Below are experts of layer 9 (counted from 0) of a mixture-of-experts language model. Rows are named router (the router's row for the expert) and show model dimensions 0-255. Each number is 128 + 24 x the weight over its row's rms, rounded and kept within 0 to 255. Numbers have three digits each.
After each expert's rows: a language model's description of what the expert responds to. This comes from a sample of Wikipedia text that the model never trained on.

# expert 5
router:143115135102108078141118106095125073123153107162135137099110141152099100135120114165136129092118124129112064141207109124111115104099115127202153085095099114182073136114120102101141119137120094128116104136121060126094106117129105105184142107117076074153111143140138113125129188173105112115100150144144148145130107141143152135113140138122148169152127150122164136104148100144140109103105091150112131148151093098156112124135134080132127119118129143104124143136142127087105141128150151150128160150134105141115118144083125116115106134131123127128114105101180160134116078131101176112118113123137131164135149116116119132151114117150137128182115125152099089130136125125105114133156105113130119107091132150110128089172122087138126163120104086120143096097138148123156120125112134
St/st word pieces

# expert 7
router:143098120148139145121091135158101099131131129132163137168108122090152138107123088162130115152102139127156155126118101130145154113135140121112103168130119096118089148146139147134103134115166095134111127142129201146178163129115117137099115113110138114145109135134139132139132124119145136134126127128099147164106142121103126148117126130155124119152165120123154091132148133077106113192124175113152117110115142088140098125128115115119112128144140144117146115132129078140096124152127127094147120137125110131122168088131142195134121125183144110106110093093140124128139080111124157182140151125116127036138109095142106131141094147115126121122166100089169146151159122141116119117111127124135148167146103123160167112125109147195072057151115140168139139110110096068106157148130133
Table cell separators

# expert 57
router:148122146114120138112101117132121143141150108159166121130137100109145151101130108140127122102104137142134131165086145098146105143166136126183061099110099137115122111158146163133119109127150143101106125076142215152133152150127167077135108119141105121154148170107072153134176087123154138165139129133100159154101111099114168104123108160113098151127140121121172115099128138118151150116118152081126122091126107175143116134107076132110128125110139140124136127137126110150123160106137138110138091092109097147114124121123131103093106118155090144137155153127132110109097103127114140142157159096123109079139112102172099116148110142101119136154123103115147171162150158141137111080144123153120160144128165151152161103108147132067096110137153109167126148090119131116122174141116099
Digits in measurements

# expert 55
router:181135113188165168107064147150107114155112174138134138128129128108152179091124095143131112118124129110149144127102138085123129117124127139107132150167102115109098118125125164123133156125161134152131124118101175170183134163142148128134128139160104123119119121140081119135150097105152131120158120089141124129141126120094110160121128078147116145152155130134153069141130134106123149133150181111146115132112124156152142082104116145139134131133090153132134148115101130160127116142106123087125087118150123149121140111135161146127127094188095152108119135113159092165138133137105096135126142112120113101105125123152077146107126131109092116143156135110160148171134137144120136083119142122163135176107154183149149099096160156142086054132116132158126083119124093125105178152153136
Leading number digits

# expert 53
router:149174118118117136085117163147090091127103155133121161102126124127176175113131143166114140097123153121132137167136136127117120132126146119079129155150085113177133113129141156096109119139174147132155127145119146158141151135138114142130112163136118104085102182123135132111150156131125134138142123110117118166070160145107119115109134152153115146116116102144136120181047117119155128154138162105148128110152100185095123128121100083089137126140142148124122150099097114157132118144134123111132080122112119157114102102139120096117103139176149146142098098128136084115132102123117153155170143115124083135130156092125154117112123132114110120117180073077138139120133155099095062108148123123117130169163113152134145133127123120140115063178142133123153107102099125113137121145169142
Periods and number digits

# expert 33
router:136156180120125133122111087135097133141167143134112159090110140135132136154125127141129103118158161089113129130086121131137159148146134134150139153147113186118100154133133127081099156104102156107121126158118093100090162131115102196118124111187144121126121138095104137145126108146112125119156120174150094117106165136120138111141183138163125119123122164099133135118150150142123088121134147101102172154119064140120101131129133133131120152137164129078125161093132110091138137153122122094139117129135129134139173069118148114110158140097132168137130165109125101092094124140158087109139153101155112147124150123079158149114130108061084098113135158105140119122127161137103126119140106163126155141159099141163147124169148154155091172138121115106113134087153096130128151101100104
Romance-language syllable endings

# expert 63
router:120137107113142146167166109114091135155144163125105137094104148116139111150125168155150125072113152127100126125154094171142164130127149108174101102087092072151127135128119071148135114186127135130149163130143168131117168133090205099114177130143133140139131099121187123088132146164139112135155127102094111109115097133144097122157138158155115140105090127123098177106122101165156143104111109163074120116098126113090169135119122096138127155102136124123116127118121128119122156114120133140134090181146122137183103145156147090156114116090128119139145108124115145127169088105115136108146117141157123096132128143125151118103156101125109125098155136112160150122124105158124123140143135164144111106121118081119171108064140122121138118131117125111127133150136110155112110124081139
Letter C openings

# expert 9
router:104125091132088124122148120153097116105114160166141083110121143147103082157109114134119149161146121097128185124119125118119143124139101116123147120122128157123168126095119177179121141122159131204113144158147152137108120124126121121122115143106067150117123140113140131126160138137144108143133105182091137153159131165139110120143189092156153140187165157139087162099132107110095122103131123161143130180132125125116115149136098135144113125158132152107147140172116120122122133123088131122161106150107132130140160133167154119099139179150194135138125113101131121124102145112158130132140120163126144105126119124115116126130137107138136126098081123157143181106116097131135139146085108105167132078104143108097116151132112073141109101146141150143121074095120127114132194095111160
Biology and chemistry fragments

# expert 28
router:076096099120127132131133119099129151128136158105136183127110091124119101151112106144114157131138140106105140137131152115129138103129139164099120112160136120107103132114138125096152105129106125129126122128146089156074136118117183127101175166136152138146093110140113119157109112121162122128092160138159149159132160130119138104073104137134132162159163140136146112119135121141136117165123127150153123122092109105114098116099130198160113131109117147101108132122146152136171135127147117103120186110108126133137214135093095182136105155159113120130114135150109116121056074116123139108133113134097126180134133159142076082190155070122130106082103088116112139123124120150116156135146144122164135111184103138143125118107128139153127148124114133105135070141119125142149104128142129
Letter R, tables

# expert 54
router:173165141099155165090130120141120109148099116121120133123116103120108128094136103126142114156140138106132137118110142150142117154160117116131145161154108102105134124138137163127164163117145144144099141132091186141193095154121193104148140133132107146105135118114173103106109066099123131104114136113133100115140129108106107146099151118116114126122152120136152102121193150132118109157125146092123116131131094173129123121124133158116127121137125182132109163094095158144091121111108164138125102145188094170138148122095119122044100090156156129138082167126164117127155158160158152086108168111118159116107142100120088133116134127148088112125122135164137154157142154123098134087128129119195141120100140148125161141111119138133107114146094151143112111158137096103122139130130101
Line-start list markers

# expert 21
router:169110141138106150114145139076097185115133115117135129161121110113140146154151125129130155141100157168149142115137102144098123123127110103111151132099124157125130143114144136142108155119147094156159092128146092077125163108143152102129108111132116104152185129091152114109131101118160116115112116102136133093126116136148120132147082138174162097154131115131096115099112170112119111126162171100111084127123086149095125168182104166139155129132112126110164122134129113115088129127111158112098137091132116151108106122105130138129107156140161114152073138129130134154118114097123137120124098105134129176129138110120104163083095165165105131140184140139133120169105151112090123052128157162107116157080168155090112068143115125145139140149112120139106151159135114166137140118087143
Month names and dates

# expert 8
router:122089145101101108150141092163154144144098104159095149145188116147145098110117097105125103137121118130122104102121114108088138140148153120135119134072130063147158163131135159128133163125150151129154148138139141124108130116088120143164124118168043130105137080125111141134159123119130187128140208112160120096131129106151119103079122128130127129103132152096118114135139146100148116118119113123092094103136099083128143091152106113137118137147149152100116113116132100103158161134119117162093113181107080114128115132138101141097102096132132136109162116099107123122119187088157124110140158114112089167141129181155151154107093100110172115151138131125106130103153103103142166100141106129146111167145109141111119129119115104165138120122145104105154137105133141146136091120136125
Mid-word fragments after M

# expert 47
router:123154131105118134119128132119119122149106119128140127132144130146106144137139065132144149122080174100161153110085157150103118181141122123128130157166110120146124119131144159125168141096139138121126108151106179137180122115113145078128115163146164096100120170125151144151137129095128159145155122144166126124168123139080164161110134157121130135175147104138098084119155097124146150101131151168190117150134138140113104142151138130097129124190146161139119140156128143115147117128158150118122114107126079136126136118113129154125141094097108121128107123057181122092139167101098147148128174133109146103126112136111127131121104154134106109091177120116141129146110136135126183118124120104164116108115104112127166125101163148125105040135097131149093142131126143129106192135124123
Nouns for works and roles

# expert 2
router:132130155139114142165172125145137109171165124121092135124150194093110107150145100150157113132147109107158115127134112127144136118102149123138118099096144123116135147120129105099087107131149125089120125138142133145156128135152130166144144145081100182135140116141102151134140146135105152149121106125166159105133146105121151129138136159132127133112113130136137144106133105093145110133152118158169121074118134137091112180098132114109136125107143137134150138129140140079118144132106112095110112124195115105116095183134108078141143143145148128143156130144145163120141158121100176140177136171142132158138102085093135166122128111158099121112153137135127142121123112127074131113140109141105113087111098139143150122077120101095160043131076122117116191184103153118137127178108091
Word-final vowel endings

# expert 49
router:165158117189138180117074119159106149140096140116127135140110121087124132089116101117135095096127133118162192146067143115120124113109141132130121153149123126103133110136132174120162097135177100141118123084114213133177151155124171092137116123147097103113124137147092107110116083090123127151179114121147119141140139120114104126100117124123115109129116141144120118137157131106135136129147151126158124125103113127128112117107126098085112137129122171108113141100109087152130128152107131109104107127140127103118129107136171160117131123158083153117100154069173089154109108129102149141100140115118129080109114103137136167145127116130113117143126097093119141191126121125142107102109134118136138153105164170157136114112153135151090093168113137147111064118105093121101143140163126
Year digits

# expert 4
router:133125147122145162151098104136132104162118146129114117142138132096099112158130144111118115122122141168108129139162124170118113193126089119133130160076157083142165133165143189115147095145113125131136126093117088148146097159111079160125121127081111140123098092091175130111111130086130137165123101111146144104166127143093142158152123118132109127124088092132138097107130125096121087137129136119127124117084142187087112125168127122101154138141126088124098146085156075118077114147106083165115169067084141145126137121176127096121089144130139114144095131141117152101145146094117148141138139145136126159122116087170137134106111177127118143148149116097110138130129099143171127118125110123136079121090114152138164141138101142111157130133118115114103131159111126130106094134138159
Single-letter word starts

# expert 61
router:118090117117134106129112116125153129137167115168129095140152098116093094144110170123127126120135114081142141135137104122127144129118174144175155132154084134115175152120158133164121124122121107118127120135161136096152113126155118169088127108129176106121146101133150127090120147139122093099162164085140108125102128137118156108121118123107124152125154121124145162137121099173145142096115127135155183138159095170090128169122174113166154137118097103145112131117127126114164136121127135126124191117124117119124131140124107098115119132091131120153168169117117137122123157121126178112127119111123099171122134118072165121147123141141187155125108116134097114128110114131176167125119124114101116175161140086136170133126109087084177158040143159128101130121170148109129113090101108
V and at pieces

# expert 14
router:147126133067127123126113093162157122127130095154119114106096138124092108160148096194119137144171114135111125109122159117129124118122159128091123140137100168115157077118129118124124150101120127098130138095156144105097126111127114152109116101103096175132155142079129114132117109101137102126148104096183104152145132161149101143144098124157143146116114118144116194153099113069139109097130094181144103094132135151150127143105126155134136120127104103139173139170178156147173092131165137145136120165147133095133107173158138182148125109109144086101118111134134168136119101155165119097090118145129120150148135104140178099143134147143157121130107103118097113136119126158125117102108115097149087092090135133119130143158129156131168114123065141111136155148160125096141115123115140
B and ab fragments

# expert 40
router:107126138096125094135126131068119161044141130120111126099126132169135081141114138134147129146091124179120091089161153158162149139150122128108117110121109156117146155143134099162105150126084141114164157146110076092112133126143105099115164133171161146147100119126157148136112136142106120150119138118096133138151111118186132100129150141085106091127096103145119159095091115126077121166123112128105152095142128106092120122117133122162100120131149148149095041151142179112150130124132154126159137156126119125112119141127138088127103141102141129116141185135100167131151113143133135149068132139113150145140145166124128123145177130109139137128122136122118102094133140134129097135148138136112132107094143139164061132151116121128178131086140116107129128110134116096149089115107168
Syllable ol, ir

# expert 16
router:100100138154109103121155155150144109117123096103093092090120086188140113116145144115137110121108049122106124115140152110150119114155135101101131135168122154180104157105093108145157119163103121119132111107183144131118127132118122121138144127090155125104099148141145153146119105150107121166183118101140133150145135132125148104131112127109141108113161121140129128092106145140168135112141089123127191182134152136129143142162103174112141105101119123152099171128134144121115118136111109149149147113146201076125144104125130117135134100145119119157119105141133171141163144117163116109088128129158139113112142090126100113185114145202150125088152089119127100130126174116112192127103128115119104102117125112101093123168126107131117156138150142119136152121133164136135129075117134
German text, he

# expert 31
router:199137106195165147123077153151108112144129167139125144139121125083142151077132085138135117105118113102139150115105156093117116130106114131106152156139123133122114113113134153132154139116159126131115129135092177165184148144140151125134117161175111126116125108151088113118134102125143134118143122097135138126139109126103113171091144106158108163148106123139157073148133152117098157143145174108156101122114137141154112096109130167143126131130114149135144156096109118145129108132098100087105097114132132139108143098128154141116148108174080158102123134107158097161131118130100106154123149094110117102091109131172075160130120120111093116141150115122176153173136130113115108109122116112154147178124137164138140100109154142139102057146126141174108100150126097115105182125161122
Spaces and symbols in lists

# expert 60
router:124173119125176161114158118104105170092094134128111090144142106114110123166130136114138133128117167129131140114135101108125112092112113137157139156114128155102148121126120104162104093084127187163077159124175131122133136141196133100155117143091128141123155112161162088108088132115100127131113121133132146168117114110112130154149112164141149152128120066075119146159116096106132134124098104117079110115123104100142157168114140119136145155131101145083129165105107125134149108112129113135110126111097075178093135138111114153134113131095105116130147140087155148150149112127085143116150136151154126128106155151151127114151080123144128151154135166110121129107148124120113157151110203144111137108136134160122123151122176104175126129115169077114151137109149131163103123138159167
Slavic name pieces

# expert 38
router:110127107125165125160105142156110082130103161084146164159141117120108138146130107120126088139126180097118100138131125160093092112145134137058125094123163097109134108127130121136125101112102151089147149095120096174123122079143127140149129117172131165149113156118143113113134145076133109128101117157126113131134104145097142129166123110134146124102108111164091109135162115170087110177146140150135118146103157096143144115117118179107143141151120160138142086091117128138069121145153141112119157151104132098138121158127098152143145130162168188110091144173131103128075098115140099090134139125126128124156121118173137169158134156101128098119150158121136139119149110149123137101130162078110166110149112170092149139144082105099149125162132116116153102127130116096132100114114131
Nationality and country words

# expert 46
router:138093115129113120103138150144161103128160126140106120158139199134168120159146122131104175138143120168083131146116154137157140146148132171125149118131142099107102098105127110150148138110103120120138132172151137086189125111089144066128114120170127126110136131170101110094128111111100157105125078161112135164125135119162146120152118118110137192123126129101141096137066128147092130119145113104143141142118113167135142138082120155125117103096109124101133125133121129085116123126125158104151148144122136090128106069121095147133116102137146139151143154162113137132069063145159123161119124098139117131142161187073116134087122122136133140107133137142133066135121075104081161122106138158134151141113144134098157143105128149154117135125147126117172164103121124143114146113129120
Letters P and F

# expert 26
router:139161156161106110122137102130175174149100120158133128077094101094143133143165118111131103123122122053154157163105098169124125114104114133173097145131163110134124122159105144152168140103132180112111096133123138146114132154151130106106111106145095115142113168132095161136137091151137129125124089115120111145157121138120133167168144114135131138145144119132084143121115132128120112113135102193164135095122119090109149122133117104150097126140121154174123141084112123122126147112141148136159088146124088142128181104096152083103124145122161138148130153116136110152088126128117142151171111111126123076141121083149119154093073115147115110133164162114123144142130119120131136130136133138103129182141158134138151119142120135149082097137126154149164111103105106187160180168092097
Verb endings and at

# expert 24
router:087148116106095121135145146101123094098108089136111108130169109140146124134123151114087107151120136138154106118129105176146131111152128092144143126135129126094165148122136095082104126140120126102116124147106084132102110098136091147149124166101179103151147147088150139132135127118140141157126126115104176161186105159155142086158130144158096121100105120146135142130116130144103106159119103103105090173134126095135118134122159096122113108121101116127098103133117197108124132123128152136124148141165131109123174141139108135153146131086179124118175122132115119137110158113107139119086118100155132101142129166096136119149142077138169106149079092173099057101103140152134116155105145133129105111103153090109125121150149103122155084145155118100155186124124138178122082129116136
H and I starts

# expert 11
router:145122134111119104105128106111155158125124124141140075132124116142120138161089170124143143137139114106120101145131117185140168156118133142165130107099176128101118097134127102161144142102099178137137094112149137161099093113119094155129136099121077134125118113077140113162082116156110103113110149112166114132126127171131106134160136177102115138110102112156146159151148101127152140092144119102118136123123171077132123140119127136141144095091145126124123133153142165132164162137094141126111146149145142094139093120136103072129159119103150092157133108158104132071079132126134168112086098144146132121127148170183153118173105138146168118126134115130127145095135084120165070155136167155097146122170161149132115142142141143092146167118148166109148111130135119121122078108134127
Word-start fragments, digits

# expert 32
router:156143118120106142122135126156180139086134126132181112129100107078115132105143119130121105122123110089123167107114092128136135124164147115119136099118122135103183151134163136134123139124095163108164133135137110104118127109150153149152127121102132180128156134123101115124148152145115140148150173104113135146079120097157154155159160179105134148177111095110105114058108163154151126136119068143113121154091164112161161116060131146170131137150127133137120079163167125138132126133140123151106088134137159144163140114113140153142120098134140115157086124081116126145128138115152132115097149129133142110112107146068165107098155155155156142123133109114132139085194164128092159143126150159151095136097136142100155108095162101137120145132142109134145116132162130130170161139138130
Place-stub article text

# expert 25
router:179150136112142119163115128135141099104111135154138124073154184109122141133107148105135118139160095046140159126118127117146159095126116159124105107130137148148143138125133141079140090122090047129113104126136133099136142142124087114091121128118125134127150160130123111120109151149097085091140099166144150098080145105149127150180119149111151172097121112129123126162180131096124125123130127108173130181134129123136126138120089112135116123158133127149118129126131111139169167162156115117132134152133112107120193163144115166105138122172091141110135132201130144151190137122099127141105142132164112145138139146132132135134142115103118152114090123085124086137169115102126110140121127182080123134129095133158152139141115134120111154115140093148100164139150138136124162158113130
Results and heading endings

# expert 44
router:095101151101150101131108129141111110131114112143114194128133127167091152143118131168088144155133126101154130112117141118135098153104120136142118164101136128148172130120129142151136105121151139120129121109134160120075112146138185144101142123079158145120123131115152097133145149131148148110070126137201154096102121123096105148175127098146100091127122140122085162163111140113143097099142119118154108127153162143140150115119131057126135154106145093133105113136163103111134155119147106116107122099127129150099113120079092133127101101120140137105133095121144125101149093121167127172187156110149132094139161081129108129150147147108119130141091170205108129107119156141164146134169175108122157115091156122119091145122121138134127116117109128153129075100125103104158140146139140
Letter y pieces

# expert 37
router:187126108155129115121116137121116131163116132095111141091104123113171142140120134154140118126123152154136197175098127144130102104085109127086120123147140114138131140140152140089141112117135103158130103128128153110139103141147097127129110171131148100141154119178186120097116089136115145122106137102136127117190130102142109152109178118161135134173051114127114112152151153139145119163152162091171108120131139101131124110131093152130115157128083178118110086105122114138125127137132147145121118111128145159138185158131138166096121093158135099125121119088138092129135104155106148126199163112131102120162116118142116074147114118117118124130148107122099141125127151114173088123106112123153126142121118188123064122134128142113127099178129144149145096125109087148100151121122143
Possessives and determiners

# expert 51
router:104121160113140126101144131118149128122141098100121079094138154170127109152089177166129130190118103104115112121147087191122134134108163109144129120123151148122129149100115080096122095143112135146158135104106084136080150117119107096129126094074094133119109133093160129147124160086135134114113131105141084148118126097145107078128119136094137115086129116114086129128115106151089121114125094153093171142139115149125141136130169125090158160134112072084111124129123162108151142136119143164124150137106158124132104144162095147125110163127120136121152130106105132121112141126121100086101114099138165151133120133123159124095162164111136145132138137175099160128125099111123133124116113063135138118134163122114110133144134120123154170070126123134091191132161150139135086140100082
Capital E and U

# expert 34
router:115123129131105116136169146112127132095087106144135123103150071127105119145125163142106139092177065154112166124128157127160117115075135119097137176122167110110131124138105128124119128113125132174093141105133111117071139103128125108168148142142142123152111129126132140147105130144122114101114091090142144089142160118109155107185134084113140113130123128121142098125152138156154164169132143132084201135137117143150122155113112130149151133138148098105189133131133110098102125136158126142150121165070119143097109096145141108154111139113140122133105170116128150098134131117127128143108145154107122142116147149123172144091130145132145144103050126127110103118107168136174079126166150136136131116110122082090158134144160089156111114097138110122122155206136127138103110125157130
Adjective stems, comparatives

# expert 0
router:098132115100110085148139143134157148096177100106137117121142139107140122140132119097111164138138148100105115187110111123110093163122145103111138136081111125132096125132101132110142116140089073143118130130140098148091103157111114135143126115132148130149138145163096147126134150144134112140160155165108074130130162116126150108109125103090126142094126147120081181088123111089124135084118109120108130142127149112161123138117141124165122141083146090116102089117154143109163167104135107175137163145118136116130057172136143106115121136094175128135140151136090164148131160139164084126126095113146168152133144112094151107113147090146177132105126145123121146143130150124152160160123156120139065083072090132095096151145127127107138162128117129089127086174131134123135110139139112
Infobox field labels

# expert 41
router:206134114189165149121083156153104115141125163138126144140122126082137154072129079140128116108121118098142150113099154094119118126111118132106153159136127131123112108115142159131148142117157127134113130124091175170190153149139147127137113168172109125118120109145088109120129102124144132123144122099134141128133115137098113161086140112152109157149112124134151078147135154114103156140141170110155106125109134139154115101107129166141124134127112143138147157095112117150130107140095102086107100110130128142110138097127155143110146108175079152105120126105158098165127121133101105154115145093103109101089106130167070164133123121108085111145152118120170155172133130121116108109122113116159153177121133157137145104109148141149101059147128139170111098143120097124108186130162119
Punctuation and separators

# expert 15
router:110142170134134125120138130085125164123133096126123137109152150119134146076137137113122121131145118199132135113171119132135125098114114134127153066166142122138141140154125118108115107130141140153128110120106132106091171136125130102121134139161098107114149196114111114091136134160130137115115126128045127088125131108134183152072157135086132067133122117142134080136116124183165085123091117149098157107116126096106102136138122127138139129133142100121143146076102123121142147137148115162124137126191128120128107167120115138111136146151149167115132166110125115133149171127155140149156133160138119192144133147117156098096112101142123130105147169157128151115132105162092148128133142108099126106144088088127136138204121151132141068170138096132133141106133142111145108130108130
Capitals B, W, N

# expert 36
router:130139177097126139127144115111164145165139098142103109162111103102111127116120146132167142107091141126095117118142124119130099139136158125179105127094151179134173112141114138111136119115109126080204125123114100092093154134115147131128108123138073131091124087139193120137119134114119105132135158136129095153147137153096125116196120127124120106123148147127104073100163173084140127165141110163112166087096094154078092145123152090178120100135108109110163146137109141122122134118167120066096115133111120109129160132108146151091178132153111148141180123150115109166148143130156128132137137122106136097108094102114112144146166105122118136132082116145151130163121097121114139125140139152119080113171130108116141151099099147125117123112136136129124098092099114120144130152132143
Determiners before nouns

# expert 48
router:204135109195165147115074148154109114142130158131123144143121122086143154077131083135130117104117113099143148112104157090118116128106117134109151161139123136124109098117135153133149138113156129131116131133091175171189148144139152125133119161172114129114126105148090111125135098124147138119148124096132144121135116130105110166089143110156110164149107127137153071145134153113107158137146171111157107121109134140152115095112123165142125133130112150135145158098114117146126110134096103082111096109130127138115140097131153137109149113174084156102123129107154100160136121131097108153124150096100110106094109131169071157128120120112087112143150118117170159176135131121119106112121117119156155178124139163142142103112156136148100055145126143167108098147128094117106185129162123
Punctuation in lists

# expert 6
router:134135125171149136101085154130159182116131108118091136123134120079160182147127077127125109149097156105158121109171120104129124131103132162135085149148147103130136115121133151112144143133157104162089115134108155102196107143126104104111125128131148127127091124090125131077150130096144174180149115109142142098115146128079123142138146097153116158166108113132104087110148158141122147121123201150114120115124107109185113119141132151122120140150141180103116109106107109110100139124115122093149106116129116121132149133124142142121122141091085120134147116127152134141129156158123082115138131109115128053157092128146104102147146132130097110146190078099148101149116116105112114140116102157164116113130114113118140120136141114168089101154115136178096087160122083114120153125128126
Years and n-words

# expert 59
router:180138100157109133117109140162108114140113151148126143135107090113172148138155113135124094131105151120129150083108115127130112138120133091123132146154093162087123131122122167135109111118142126124102114160132179136152115142112172052151133173122086139134120134170132124133114105135129140121123131131102144129107143128150104143120153113134135171113139127146154111165118200131164134189145182105166139090108123151146135162129100210118122142119175168134145150089134092137107097118107117083144134122171092130138142116109138145081136090162110133104098143109130122133131115096115102144105118126123120071170113116139102149124105117103120117138133142092160140147147107118151164097107081133138148107137143157111150142097151136122113103160106126163143159110096120130119159200138133
Latinate verb stems

# expert 23
router:119108141109165106124123146119154132161091117126112185128134124098118161144137124175111159071133142123179173128104099099097138164142091170122129107080145138111149097134130147126076131125139138086157125147135143125107164130076125154124084146084174138133149145141125122112107129145140156088128126152138085127122128113145141127097135113122162161141145148165098123118188154105107107116139150111092093170113143114143113106106103131137130126122110149112147067150146166129128114128089111141105132145110125132117133135116097111152149124162109108158159116142132114114078108125122176132163122127107110087158093096175174150075092143167142180138146131137118116127137177108149142136174112134132113117115128149112127124126087155130110077117135138112098130108122153148096170095132144
Non-Latin bytes, ac- stems

# expert 27
router:192153135187148161085093135149122098154114182156128140169138139093151164091124085135141107109151110106139107106094114112123121129110145136144132124136133122122101124151137169145159115112162135172125143102118157125159136140140140119159124144145096120112120142136100140138134084087128158104127098132119105109108139145112135175123130120176110149163137130151166081136117138097108163133154143128161092147122127146160119104123121149114129102153081157112141123119112071158130107149141123098108113096166122137132179115091145136121124132191103136115140133108124111133119145138111082148136165121131122079116077093127108142128111133137127118153175106090169172138157140114164104094118113137158149152125141157165161099123147139127109064125139127158131081124117116151112196129145114
Line breaks and headings

# expert 56
router:091129132125107109120141126120133102102161117131109119125155120147143132154116134118110137194113143098145114154176115109161132105112100127123130166125126149129087146142118082139112146149103115108173138104148102175146143126155126126125137137133113143154145161138140148116120102119150148175143147129123130088086135093156125104129114122150124113108083135140102088112145132177108086082116094130071128110135135215102140133178156105110138187184154113141118138122176166114161165122115141135140131128082116120121138117128149113125146138118112122146144107149157163141151132148135091103125162138132161148157083216129121109150137163114137161087120117110110129083100100138111088156144143136143111124168112114144127151124113131122152166098131106094098100105116134080139137126099142
Pro, sub, United prefixes

# expert 17
router:142162138160130142104091134134101135113113137133097137134142111131143133134140094095106101132140158111104128141096111124107119147104131154131127156166082109096127130117142147150113106142142135131109148125100190168105139087161161149109130157123145105120106121161110109138178123084104137141154128159164125117179165119111153139109129126174142136146134157167155118158142163077139087111128140108125105162113160147094110189130137089094140110112112139164149143118113132149085134103124105103113136120135139140109111119138167118190101129190111117117126143128122135106092151111182114117105154108148123110144139097116070141154145110126111132117159130134109128142110126142136143109155088129143166181144093186142158126108122145173149083167132110171138148123144111086069154159133122
Prepositions after verbs

# expert 1
router:142094146103102140125115096136143162125169136115099129124193111170145112107147158103125120133134134124135105149150167123115162126147108174129134148116113099139111114147123128122127110134142136110162123154141063142147114107104089137137155116104154143134137166135088122126148174121161089096174132144117144126161133155117162122103126120137117151135106101122110127123137113085123119130109105172087140101145117112156148131157138117099138129136148095108111125145128140100147183083174127188119145095135145120142139095113111195171109120100122088111127093148085160135120106095150110115124152096160071134114134133106143133081140099165152141146066076148127176121121112125075119149141135122136169156122120105134118099132121178173146189144127127137128117121121148131127090145119150
Mid-word syllable pieces

# expert 52
router:195131114164159146122078134160110111151130178141105128148138121082143171090130067143136108126120133110146169123120162093143134141118098145104138136145105134135139131109131170120128131130152147157099114124098185170180157145128150116128109148151104124136106140137107117111121076128139154144127110115121126161126124127081103133099139107159139135147124128131170087144116165133119149167149168102136125132109130142158119104112142155145129149154131151143144144092121104146125114138094114110098110112125116138123147129136150137100125109197057138122135136074146097141109114118116140130119140116113106115104121141156085132111124123103089116135160111094141152170145149115126111115134104117159167186111147143138159110107151144130087058155101134169122085131115089131103184148168107
Sentence-ending periods

# expert 58
router:147178123162147136120124128171101175160075113110128149131139164105131155078136124146141121128114145073144118206090107134161138125131108115140142139170052135141154076137133112104152180140141112139143134121095139155169115116131081127130118120148114160161121140156101115145110115113123157128172119108147123131110154129156115148118155113107132166148145114086165104137136192112114132127141141103144114112099143119145107138128076117085137094151133139142151110148184133160120099117152119103112164167103102065134118160161147120134132147089146129135113110110162128116127125111149115171155141135107102145105161134104113125099116182153106117137122149161154167164143079139144126126122119144151144128147116173132136110151130129151119084106128152159119108117128122156098138117145148
Commas